{
  "num_hidden_layers": 11,
  "d_expert": 64,
  "init_std_router": 0.0218,
  "vocab_size": 30075,
  "max_steps": 3189,
  "dataset": "wikipedia_en"
}
Below are experts of layer 4 (counted from 0) of a mixture-of-experts language model. Rows are named router (the router's row for the expert), up (a neuron's input weights, with its number) and show model dimensions 320-383. Each number is 200 + 30 x the weight over its row's rms, rounded and kept within 0 to 999.
After each expert's rows: "gets" lists some tokens that make up at least twice as much of what it gets as of all text; "mostly gets" lists some tokens that are sent to it at least half of the time. This comes from a sample of Wikipedia text that the model never trained on. Tokens count by the router's weight.

# expert 18
router,245,216,183,256,166,237,194,194,242,198,241,206,216,177,218,218,140,174,241,216,190,187,182,221,210,207,196,221,189,168,123,165,193,204,230,195,214,206,212,189,209,170,199,205,233,213,214,212,226,184,202,168,112,199,192,171,155,215,174,190,218,213,178,199
up0,201,205,235,222,231,204,228,218,212,198,193,197,196,245,232,224,190,137,207,228,233,208,199,267,152,147,187,225,190,205,198,184,175,236,191,173,206,256,188,170,167,235,196,227,169,201,240,200,203,204,185,183,164,205,148,168,182,199,194,124,187,186,225,176
gets: " |", "\n", " | ", ".", "0", ") | "
mostly gets: "L |", "|---|---|---|---|---|---|", " JP", " | Succeeded by", "% |", " m |"

# expert 22
router,237,197,195,219,146,241,226,215,209,217,214,235,234,213,198,233,180,163,247,204,158,204,218,181,182,172,160,165,232,156,184,139,174,233,213,274,216,236,181,173,206,190,179,223,204,195,176,199,174,161,233,232,211,233,164,196,176,202,204,196,232,138,248,171
up0,224,160,226,214,216,158,224,160,243,186,163,230,229,200,214,203,144,180,166,209,245,153,240,187,162,179,205,223,217,159,234,190,190,220,229,208,226,145,218,179,245,196,177,198,250,223,174,216,177,259,190,161,221,229,202,214,191,223,236,174,161,185,251,227
gets: " ", "',", "'", " | ", " |", ") |"
mostly gets: "',", "', ", " | Sp", " | W ", "i ", " | L "

# expert 14
router,194,184,181,189,179,207,159,196,179,210,233,244,145,213,202,205,193,211,222,225,220,224,158,155,192,198,206,184,225,171,233,207,185,141,215,260,206,196,110,153,156,230,219,237,209,224,249,182,195,134,198,170,216,222,234,189,193,191,216,182,202,155,231,199
up0,229,250,247,134,221,209,151,174,204,148,181,157,173,190,254,191,227,177,218,238,166,169,157,211,192,230,173,208,252,167,181,199,206,203,185,171,191,265,176,227,196,195,195,168,239,140,195,246,205,165,182,197,156,176,202,119,189,148,226,205,215,177,231,182
gets: "2", "1", "–", "| ", "- ", "-"
mostly gets: "2", "- ", "–present", "----", "| ", "786"

# expert 34
router,218,223,180,171,157,175,229,163,203,221,192,217,202,199,180,195,216,202,229,206,166,210,168,207,115,159,201,252,231,217,223,136,158,239,206,252,193,175,209,176,234,238,175,191,202,207,147,196,154,255,179,246,201,186,247,152,253,183,190,246,166,209,203,203
up0,226,220,237,213,162,175,223,226,249,176,187,185,189,168,154,207,237,212,216,224,178,257,245,221,232,225,225,256,171,237,174,234,152,228,230,108,226,228,135,239,187,265,173,204,226,150,192,225,196,159,192,180,178,171,173,206,209,216,206,253,226,135,226,179
gets: ".", ": ", " | ", "°N ", " (", "} ("
mostly gets: "°N ", " / (", " km^{", "} (", " m (", "- • Total: "

# expert 55
router,229,198,188,250,198,205,207,133,246,230,186,206,165,216,187,224,134,203,179,260,243,220,155,150,187,200,197,196,226,244,174,196,227,198,173,216,216,217,154,171,194,198,251,245,204,200,185,192,173,211,148,164,150,177,219,226,221,208,167,220,254,141,231,163
up0,147,247,169,186,171,165,231,170,239,207,152,228,176,207,213,146,173,193,140,250,201,208,169,168,186,223,194,180,204,246,163,276,234,236,193,147,223,175,224,200,198,219,119,152,212,203,226,182,223,183,213,208,206,219,191,210,171,152,204,281,232,235,211,136
gets: " (", " \"", " | ", "s (", " (S", " (C"
mostly gets: " (", " \"", " (S", " (C", " (M", " (born "

# expert 59
router,191,171,246,221,235,207,222,184,182,223,206,241,226,156,253,213,168,166,193,216,215,226,208,157,217,253,176,221,168,187,209,222,173,229,209,217,238,242,185,241,170,190,175,180,199,206,174,204,189,243,141,205,182,195,222,165,194,239,196,169,245,225,193,226
up0,245,177,207,211,232,204,226,209,161,225,231,227,199,192,222,228,204,153,211,202,135,203,210,168,194,189,192,213,187,251,215,231,175,219,263,198,180,171,198,194,237,244,183,220,200,209,134,186,217,196,152,195,190,182,180,262,191,214,203,196,195,214,174,184
gets: "er", "s", "es", "en", "ers", "or"
mostly gets: "er", "ers", "es", "s", "ors", "ent"

# expert 9
router,181,211,190,131,223,218,189,185,140,175,212,284,188,206,251,207,172,190,199,246,165,247,235,175,184,220,215,172,207,201,254,218,217,213,181,213,204,189,150,208,218,214,177,164,195,213,219,188,207,250,148,122,214,182,294,206,223,190,177,167,204,217,247,215
up0,199,211,245,203,226,174,155,222,206,185,202,230,230,205,237,187,196,211,155,173,186,197,201,195,210,236,242,230,258,207,169,160,197,187,173,155,199,191,209,203,194,221,192,221,231,194,170,126,184,176,205,197,189,179,235,163,150,178,243,127,191,159,154,245
gets: "\"", "'", "ing", "'s", "ation", "s"
mostly gets: "\"", "ism", "\".", "ics", "\" |", "\","

# expert 24
router,187,183,229,209,160,174,251,218,173,156,207,170,185,193,227,158,242,199,169,253,227,213,156,155,216,145,190,163,233,254,213,191,198,160,141,163,199,248,159,175,163,181,214,225,221,166,200,215,254,192,237,217,192,178,176,186,171,152,205,213,223,192,193,201
up0,183,189,208,219,159,205,167,177,257,206,205,254,196,221,191,207,239,179,196,186,193,171,262,175,163,155,222,183,239,292,226,182,191,152,202,158,194,225,186,200,218,246,155,201,242,190,213,185,200,194,209,188,176,219,226,206,271,181,205,205,199,209,228,162
gets: " in ", "| ", ", ", "- ", "1", " In "
mostly gets: " in ", " and ", " to ", "- ", " on ", " In "

# expert 38
router,247,167,151,225,179,213,205,211,214,186,174,196,221,242,210,216,194,240,264,203,184,213,200,189,172,196,155,179,195,133,188,178,123,230,217,185,211,183,194,201,178,160,218,222,190,220,251,207,130,180,236,217,190,240,218,195,223,256,175,250,238,167,188,153
up0,219,226,244,162,181,203,203,158,183,264,207,208,182,213,212,218,207,258,146,186,150,195,285,224,205,197,195,217,239,224,204,210,174,131,211,165,162,195,170,193,202,244,208,205,182,207,207,220,218,181,216,180,169,174,255,196,214,265,208,208,239,216,168,163
gets: " | ", "0", ") | ", "% |", " |  |", " |"
mostly gets: "\" – ", "\" | ", "\" |  | ", "\" |  |", ")\"", "% |  |"

# expert 40
router,214,218,140,224,203,178,166,195,203,250,186,191,136,172,149,186,191,249,168,179,196,217,185,182,218,183,230,193,211,215,176,174,252,134,182,171,225,203,160,172,203,218,256,219,210,243,237,179,164,187,179,231,221,238,258,220,186,179,229,191,158,151,184,171
up0,220,190,210,273,172,230,191,208,149,195,205,171,200,200,207,193,143,161,109,208,158,224,205,177,264,178,222,157,233,165,166,194,238,142,139,161,192,254,182,202,171,226,211,197,207,173,242,143,206,223,215,201,209,172,200,200,180,242,179,219,210,186,209,246
gets: " a", " the", " an", " of a", " as a", "ing a"
mostly gets: " a", " an", " as a", " the", " of a", "ing a"

# expert 20
router,205,203,181,174,239,174,156,215,222,195,190,249,227,163,165,180,169,184,215,213,191,221,190,209,198,186,196,178,164,231,196,223,211,157,184,235,220,213,198,192,197,224,191,206,255,145,184,238,231,151,190,238,186,177,199,209,210,193,228,162,146,168,228,168
up0,184,171,228,250,215,200,181,224,174,216,210,211,198,227,204,153,227,210,166,158,188,188,213,169,188,167,218,179,181,183,207,201,196,202,152,202,223,269,154,230,197,175,185,177,269,173,193,199,194,253,226,162,179,149,185,210,189,251,240,218,184,171,272,216
gets: "\n\n", "\n", "==", "===", " ==", " ==="
mostly gets: "==", "\n\n", "===", " ===", " ==", "===="

# expert 25
router,192,251,174,230,170,171,188,200,230,216,185,159,204,150,167,210,174,238,175,195,214,228,200,150,218,183,204,235,212,138,233,188,206,181,202,169,177,218,156,165,171,215,216,218,195,230,195,209,220,213,256,207,217,178,196,234,177,173,227,169,238,213,156,181
up0,216,195,192,230,183,227,182,129,172,222,220,196,173,190,169,220,190,243,172,190,224,159,188,222,210,125,210,234,182,204,205,211,176,214,186,163,169,175,179,211,212,211,155,209,200,174,260,227,203,173,204,151,209,149,219,197,178,129,166,155,210,186,210,196
gets: " was", " were", " two", " is", " are", " three"
mostly gets: " were", " are", " was", " two", " three", " other"

# expert 3
router,178,271,133,217,220,200,187,235,229,189,199,199,218,216,218,209,143,236,156,194,225,211,212,174,199,198,235,205,270,209,230,187,238,191,168,181,211,200,151,203,211,176,190,211,202,243,182,204,192,225,205,209,208,207,239,204,214,211,219,194,195,219,156,129
up0,149,203,246,207,209,186,175,181,184,192,193,211,178,145,222,222,105,209,228,245,241,203,188,212,146,165,201,192,227,246,198,225,226,171,150,144,210,226,173,171,231,186,295,210,207,151,172,237,213,206,179,177,210,152,177,188,185,222,230,196,185,179,175,170
gets: " was", " is", " He", " are", " were", " has"
mostly gets: " is", " was", " were", " are", " her", " it"

# expert 28
router,207,170,158,201,181,217,196,230,236,210,183,134,222,186,230,208,163,213,208,204,142,174,192,202,180,170,215,197,186,153,171,208,163,263,256,179,225,193,161,195,200,149,227,252,173,176,198,164,159,186,200,221,206,178,177,175,267,228,177,221,245,176,201,172
up0,213,203,241,227,183,194,227,157,231,173,217,212,176,173,209,138,237,233,234,194,197,198,202,205,190,160,229,205,175,202,190,233,162,165,191,234,162,246,183,196,141,260,153,171,192,282,243,192,207,201,179,188,203,220,217,188,216,164,181,150,253,179,196,135
gets: "\n", " |", "\n\n", "|", " |  |", "| "
mostly gets: "% |  |", "\n", " *", "|  | Conservative", " hold |  | Swing", "----"

# expert 27
router,196,235,139,184,200,201,199,206,202,162,217,237,229,159,249,139,143,149,219,258,259,202,214,178,190,195,218,207,172,226,177,163,190,172,155,161,207,215,176,273,145,156,205,232,179,183,197,212,241,125,220,247,169,218,169,224,163,224,175,187,190,197,162,188
up0,136,140,254,167,178,196,187,157,185,185,150,238,203,184,193,142,213,182,217,215,186,186,155,226,218,173,209,144,156,239,176,242,211,195,184,187,208,191,233,209,197,243,193,215,175,135,191,231,191,149,191,218,214,184,196,189,209,189,185,227,186,222,223,207
gets: " in", " in the", " The", " on", " at", " at the"
mostly gets: " in", " in the", " on", " at the", " at", " on the"

# expert 44
router,249,172,148,196,184,226,195,201,251,163,170,185,192,192,268,162,169,191,258,215,155,231,133,146,201,197,143,207,164,187,220,176,186,212,256,213,162,187,224,168,179,241,192,175,182,184,164,204,161,209,172,215,148,189,236,174,216,180,154,177,200,169,227,187
up0,213,146,197,156,241,148,178,190,174,207,280,226,213,214,200,164,208,194,164,194,150,178,212,218,200,175,227,166,210,243,277,232,212,164,143,156,232,197,240,222,255,226,176,221,302,247,172,203,210,241,220,177,167,208,209,161,210,214,170,218,165,258,197,165
gets: " | ", ".", "; ", " |", "0", ":"
mostly gets: " | +", " | .", "% | ", " | −", "% |", " / ("

# expert 56
router,167,180,176,207,203,179,151,200,205,176,194,218,168,185,146,151,179,227,170,176,234,192,242,183,163,182,222,239,167,230,209,220,177,173,204,154,156,153,175,199,186,218,197,200,201,242,249,208,194,205,195,202,219,206,194,232,182,209,178,170,163,247,184,188
up0,213,186,168,257,216,182,205,188,227,161,273,249,154,177,206,218,212,146,154,193,148,193,218,185,200,132,174,220,161,237,168,159,178,204,222,267,192,192,136,177,200,216,201,162,245,210,243,178,192,205,187,184,207,158,240,228,237,204,188,219,217,234,296,199
gets: " the", " his", " a", " their", " her", " its"
mostly gets: " his", " her", " their", " this", " new", " it"

# expert 26
router,209,210,221,208,162,202,217,195,219,209,217,194,170,226,239,184,195,156,181,221,197,178,231,206,226,173,173,199,211,226,228,221,193,178,180,188,168,209,182,176,190,130,207,273,268,132,209,172,233,211,194,163,196,209,213,225,234,228,204,213,184,167,205,173
up0,257,212,215,171,170,242,159,222,196,168,216,181,180,225,171,170,218,134,230,209,186,137,187,201,232,243,261,175,245,229,194,203,183,251,193,176,164,136,170,222,272,214,178,219,232,196,184,184,225,176,203,201,176,180,211,221,204,226,168,188,212,221,197,174
gets: ", ", "| ", " | ", " (", " July ", " on "
mostly gets: "| ", " November ", " March ", " September ", " on ", " December "

# expert 19
router,156,180,206,215,172,217,238,151,184,265,190,219,160,210,147,234,186,228,206,175,202,169,141,207,209,233,210,197,197,204,179,176,195,219,184,218,195,181,203,211,246,198,226,166,193,225,232,151,201,222,136,200,116,171,185,211,211,175,156,171,206,205,170,186
up0,172,214,199,184,220,198,154,181,255,218,240,253,212,181,160,190,177,192,167,182,226,168,174,171,234,149,257,212,231,227,245,217,176,161,234,197,191,191,241,245,172,186,231,181,211,179,208,187,175,189,201,169,175,207,193,161,208,203,209,143,226,248,185,189
gets: "p", "c", "g", " h", " f", "v"
mostly gets: "p", " f", " h", " p", "c", " sh"

# expert 15
router,176,178,175,186,268,177,201,180,212,210,156,199,168,192,204,162,244,192,244,166,146,158,208,243,185,174,176,217,224,210,208,173,206,246,231,199,260,176,243,199,217,215,137,169,156,185,212,218,147,206,142,174,206,189,195,110,245,218,220,228,158,167,205,236
up0,204,200,212,249,241,198,179,208,225,217,191,239,234,184,133,156,159,156,215,181,240,199,208,200,158,183,163,261,148,239,204,199,158,200,220,218,135,206,248,181,207,170,235,174,153,189,174,209,207,175,265,184,259,193,194,185,253,197,216,186,178,143,202,205
gets: "\n", ";", ")", "\n\n", "Scientific classification", "- Kingdom: Animalia"
mostly gets: " ·", "L |", "°W", " JP", "- Born:", ");"

# expert 4
router,230,174,177,220,204,223,224,163,207,215,246,221,202,272,205,236,182,214,195,226,153,185,225,212,178,187,156,208,156,218,165,164,185,214,211,205,217,236,167,176,219,219,186,188,223,196,212,187,183,180,152,162,148,239,203,133,220,203,228,223,156,193,255,183
up0,229,241,188,212,203,266,220,123,225,187,178,231,144,249,182,251,186,196,148,190,193,195,204,168,233,193,227,204,211,208,177,192,200,215,203,204,221,249,178,199,162,219,170,166,198,242,198,175,243,177,245,166,201,250,167,176,243,216,151,180,177,198,190,172
gets: "–", " | ", "/", " |", ":", "-"
mostly gets: " | W ", "/", " | L ", "/A", " Stadium", ") – "

# expert 45
router,219,195,173,171,187,256,213,179,175,170,240,203,186,229,177,207,112,211,197,228,192,214,210,201,200,204,166,205,183,158,192,181,193,142,166,195,236,245,188,136,207,166,201,232,168,180,176,207,210,169,170,217,217,214,234,199,157,192,152,208,187,148,168,199
up0,204,207,210,189,211,168,222,208,230,193,168,215,248,212,163,184,188,183,182,154,193,220,195,207,198,120,233,195,253,232,132,185,228,263,250,203,151,175,177,244,214,230,209,160,171,218,190,233,214,191,219,186,209,193,206,209,220,267,195,258,191,170,155,217
gets: " of the", " in the", " in", " of", "'s", " for the"
mostly gets: " in the", " in an", " of the", " for the", " on the", "s in the"

# expert 21
router,251,161,198,186,175,215,217,218,183,169,243,208,172,220,232,204,231,228,191,216,177,211,169,187,198,175,249,183,197,243,199,173,264,168,185,250,174,241,143,237,175,191,205,217,204,161,163,174,183,141,160,200,202,288,215,224,196,181,268,184,158,153,233,209
up0,236,217,185,184,204,211,187,189,198,198,199,181,140,231,201,187,222,193,184,194,213,139,248,245,181,194,262,179,192,212,164,228,214,221,171,211,232,200,204,204,165,223,196,210,200,208,262,194,211,161,244,243,236,183,243,287,206,123,215,114,157,149,213,222
gets: "-", "–", " ", "/", "1", "|"
mostly gets: "–", "-", " ", "/", "+", "-b"

# expert 33
router,238,186,188,185,214,209,135,224,229,184,194,131,165,180,180,223,202,183,228,192,183,210,212,181,182,155,203,170,230,193,228,229,216,153,199,210,176,224,187,266,166,256,169,208,221,156,193,248,188,244,224,269,151,135,199,201,229,214,242,229,158,174,163,242
up0,191,177,164,227,257,227,188,172,236,227,285,183,202,231,203,192,212,182,211,166,240,178,201,239,164,176,280,166,248,196,191,238,243,181,210,188,187,143,203,228,202,241,214,171,161,156,181,213,181,250,252,231,222,185,204,211,177,197,246,205,192,189,201,173
gets: "\n", "- List of", "\n\n", " | ", "=", "==See also=="
mostly gets: "==See also==", "- List of", "  -", "=", "== See also ==", "), American"

# expert 37
router,226,187,222,206,199,243,214,155,244,202,208,224,224,177,217,181,194,185,217,214,247,202,218,158,197,212,207,250,189,132,166,159,174,214,138,264,164,201,201,223,199,186,180,88,230,248,190,184,219,217,168,182,223,213,200,153,176,240,205,168,234,187,242,226
up0,214,179,193,219,199,216,223,189,209,210,178,187,198,219,170,253,179,199,171,181,193,243,207,178,214,214,227,152,224,164,169,200,176,200,206,179,226,226,254,254,147,246,200,183,250,199,198,182,219,178,224,193,203,187,194,147,197,175,189,195,194,213,267,231
gets: "ar", "i", "u", "al", "in", "an"
mostly gets: "í", "ar", "u", "i", "án", "in"

# expert 60
router,219,202,237,203,199,159,193,221,201,183,203,252,230,187,173,186,168,170,224,168,243,231,180,127,244,207,184,213,159,258,213,277,217,147,186,140,191,160,211,219,236,194,192,236,162,160,194,160,252,212,215,225,239,173,214,191,210,197,150,191,175,191,201,197
up0,179,235,269,204,212,144,207,205,190,213,208,226,177,147,157,204,208,221,148,162,214,183,224,214,204,201,229,197,250,224,215,212,236,282,219,169,245,245,210,182,168,228,194,142,198,201,216,171,259,186,188,154,211,192,210,253,181,233,186,251,179,139,230,244
gets: " that", " by", " after", " when", " before", " which"
mostly gets: " that", ", which", " after", " which", " by the", " who"

# expert 7
router,192,189,197,168,247,169,223,240,221,227,211,187,202,227,227,126,234,166,197,169,164,228,136,269,226,160,166,187,249,219,211,209,238,202,184,244,230,160,255,227,241,211,202,208,172,157,208,247,202,214,201,207,225,155,164,171,222,181,195,182,182,133,211,231
up0,178,116,236,193,192,217,175,182,147,215,211,218,171,220,247,217,254,222,210,172,199,228,246,240,185,210,161,200,216,241,182,226,241,165,203,181,146,175,197,213,202,212,201,225,214,196,241,192,167,185,189,184,195,205,140,239,138,171,192,183,222,223,172,244
gets: "\n", "\n\n", "2", "-", "- Born:", "- Location"
mostly gets: "- Coordinates: ", "- Born:", "Scientific classification", "- • Total: ", "- Born: ", "- Location"

# expert 50
router,234,186,227,251,224,227,243,231,220,178,245,231,252,217,196,229,160,237,231,187,211,216,154,192,196,164,176,197,139,163,219,208,215,232,254,223,145,177,168,171,189,181,128,230,144,191,205,231,248,176,188,209,184,222,232,170,185,245,201,184,249,226,165,205
up0,241,159,188,179,229,248,166,212,210,251,173,195,187,229,262,253,205,199,191,182,218,218,218,181,187,175,153,203,235,222,193,199,217,224,178,217,222,173,154,222,180,244,156,161,225,222,232,198,212,262,203,176,238,277,184,177,193,196,216,217,210,248,242,231
gets: ".", "s.", ").", "\".", "a.", "es."
mostly gets: ".", ").", "s.", "\".", ", but", "ing."

# expert 47
router,171,189,227,175,202,193,130,209,183,223,193,152,169,210,206,193,242,193,189,236,211,259,157,175,224,205,221,181,260,223,223,223,180,169,228,212,201,230,193,202,166,189,230,250,219,174,200,186,275,220,189,202,198,209,186,205,216,169,174,182,220,223,236,174
up0,238,177,188,174,152,232,254,254,209,176,196,209,208,170,203,222,234,157,197,222,171,166,142,167,181,154,170,147,230,162,207,214,142,226,191,213,197,173,177,191,184,219,201,206,166,269,164,271,185,172,208,191,249,162,180,208,180,192,186,226,216,180,201,187
gets: "1", "2", "3", "4", "5", "6"
mostly gets: "1", "2", " (age ", " (aged ", " early ", " late "

# expert 58
router,210,179,235,174,177,181,195,220,219,247,180,246,179,135,247,208,159,172,156,217,197,203,239,172,226,251,203,153,208,212,178,224,208,226,151,162,195,181,204,230,188,174,196,233,173,220,233,189,184,195,210,201,233,222,165,238,187,135,218,211,200,226,221,274
up0,263,190,268,203,233,192,183,194,228,244,166,138,196,173,173,251,226,157,165,232,234,223,239,223,230,184,193,160,186,226,151,206,237,236,216,211,220,183,207,193,220,156,172,204,218,194,176,238,213,220,173,196,205,201,215,221,234,232,235,266,174,145,166,148
gets: " to", "ing", " with", " by", " for", " to the"
mostly gets: " to", "s to", "ing to", " into", "ed to", "es to"

# expert 51
router,219,218,228,161,200,190,163,190,216,196,224,191,221,198,187,207,201,169,162,227,198,237,199,225,201,221,221,175,161,210,186,262,241,190,190,205,167,194,183,211,194,171,218,184,199,196,207,198,209,231,235,219,216,190,179,247,169,215,213,210,210,194,179,182
up0,256,212,229,197,203,193,167,214,248,177,240,189,161,193,246,244,193,220,168,239,166,207,192,188,234,144,201,280,166,225,153,194,205,228,162,237,234,202,171,183,196,268,191,103,166,222,188,229,160,192,196,226,212,223,245,172,182,216,196,157,214,154,210,224
gets: " and", " of", ",", " or", ", and", " with"
mostly gets: " or", " and", "ing and", " such as", "s and", " and s"

# expert 6
router,224,229,193,197,144,130,200,180,241,229,252,175,239,243,205,239,184,246,212,223,230,237,224,172,245,218,197,176,157,198,161,248,252,210,229,184,162,177,182,194,198,188,248,178,181,186,182,221,230,221,237,136,222,201,205,258,212,189,238,191,204,232,144,209
up0,183,178,210,118,213,167,214,133,228,201,206,203,167,172,216,144,180,260,171,233,224,222,167,249,259,222,266,223,198,175,187,199,126,215,233,230,166,190,169,257,172,191,258,222,183,238,207,198,223,199,164,184,158,194,209,205,221,196,215,204,248,184,234,208
gets: ",", ", and", " and", ", the", "),", "s,"
mostly gets: ", the", "),", ", he", ", but", ", a", ", which"

# expert 1
router,182,164,254,184,204,179,181,259,246,157,204,182,208,187,156,228,198,161,180,192,169,197,219,201,233,174,251,141,186,202,145,231,166,233,242,170,186,190,194,223,153,191,235,272,146,212,153,185,243,212,232,208,203,165,213,276,219,161,194,226,228,240,218,157
up0,181,213,228,226,199,169,221,252,162,212,164,232,179,174,189,207,200,195,156,155,238,233,249,213,199,191,216,241,208,164,194,199,184,236,179,216,218,172,127,249,156,197,203,221,180,198,217,199,196,196,191,204,221,191,226,238,196,153,182,156,222,216,142,202
gets: "\n", "\n\n", " War", " General", " Road", " City"
mostly gets: " General", " Commission", " Order", "th Street", " War", " Mr."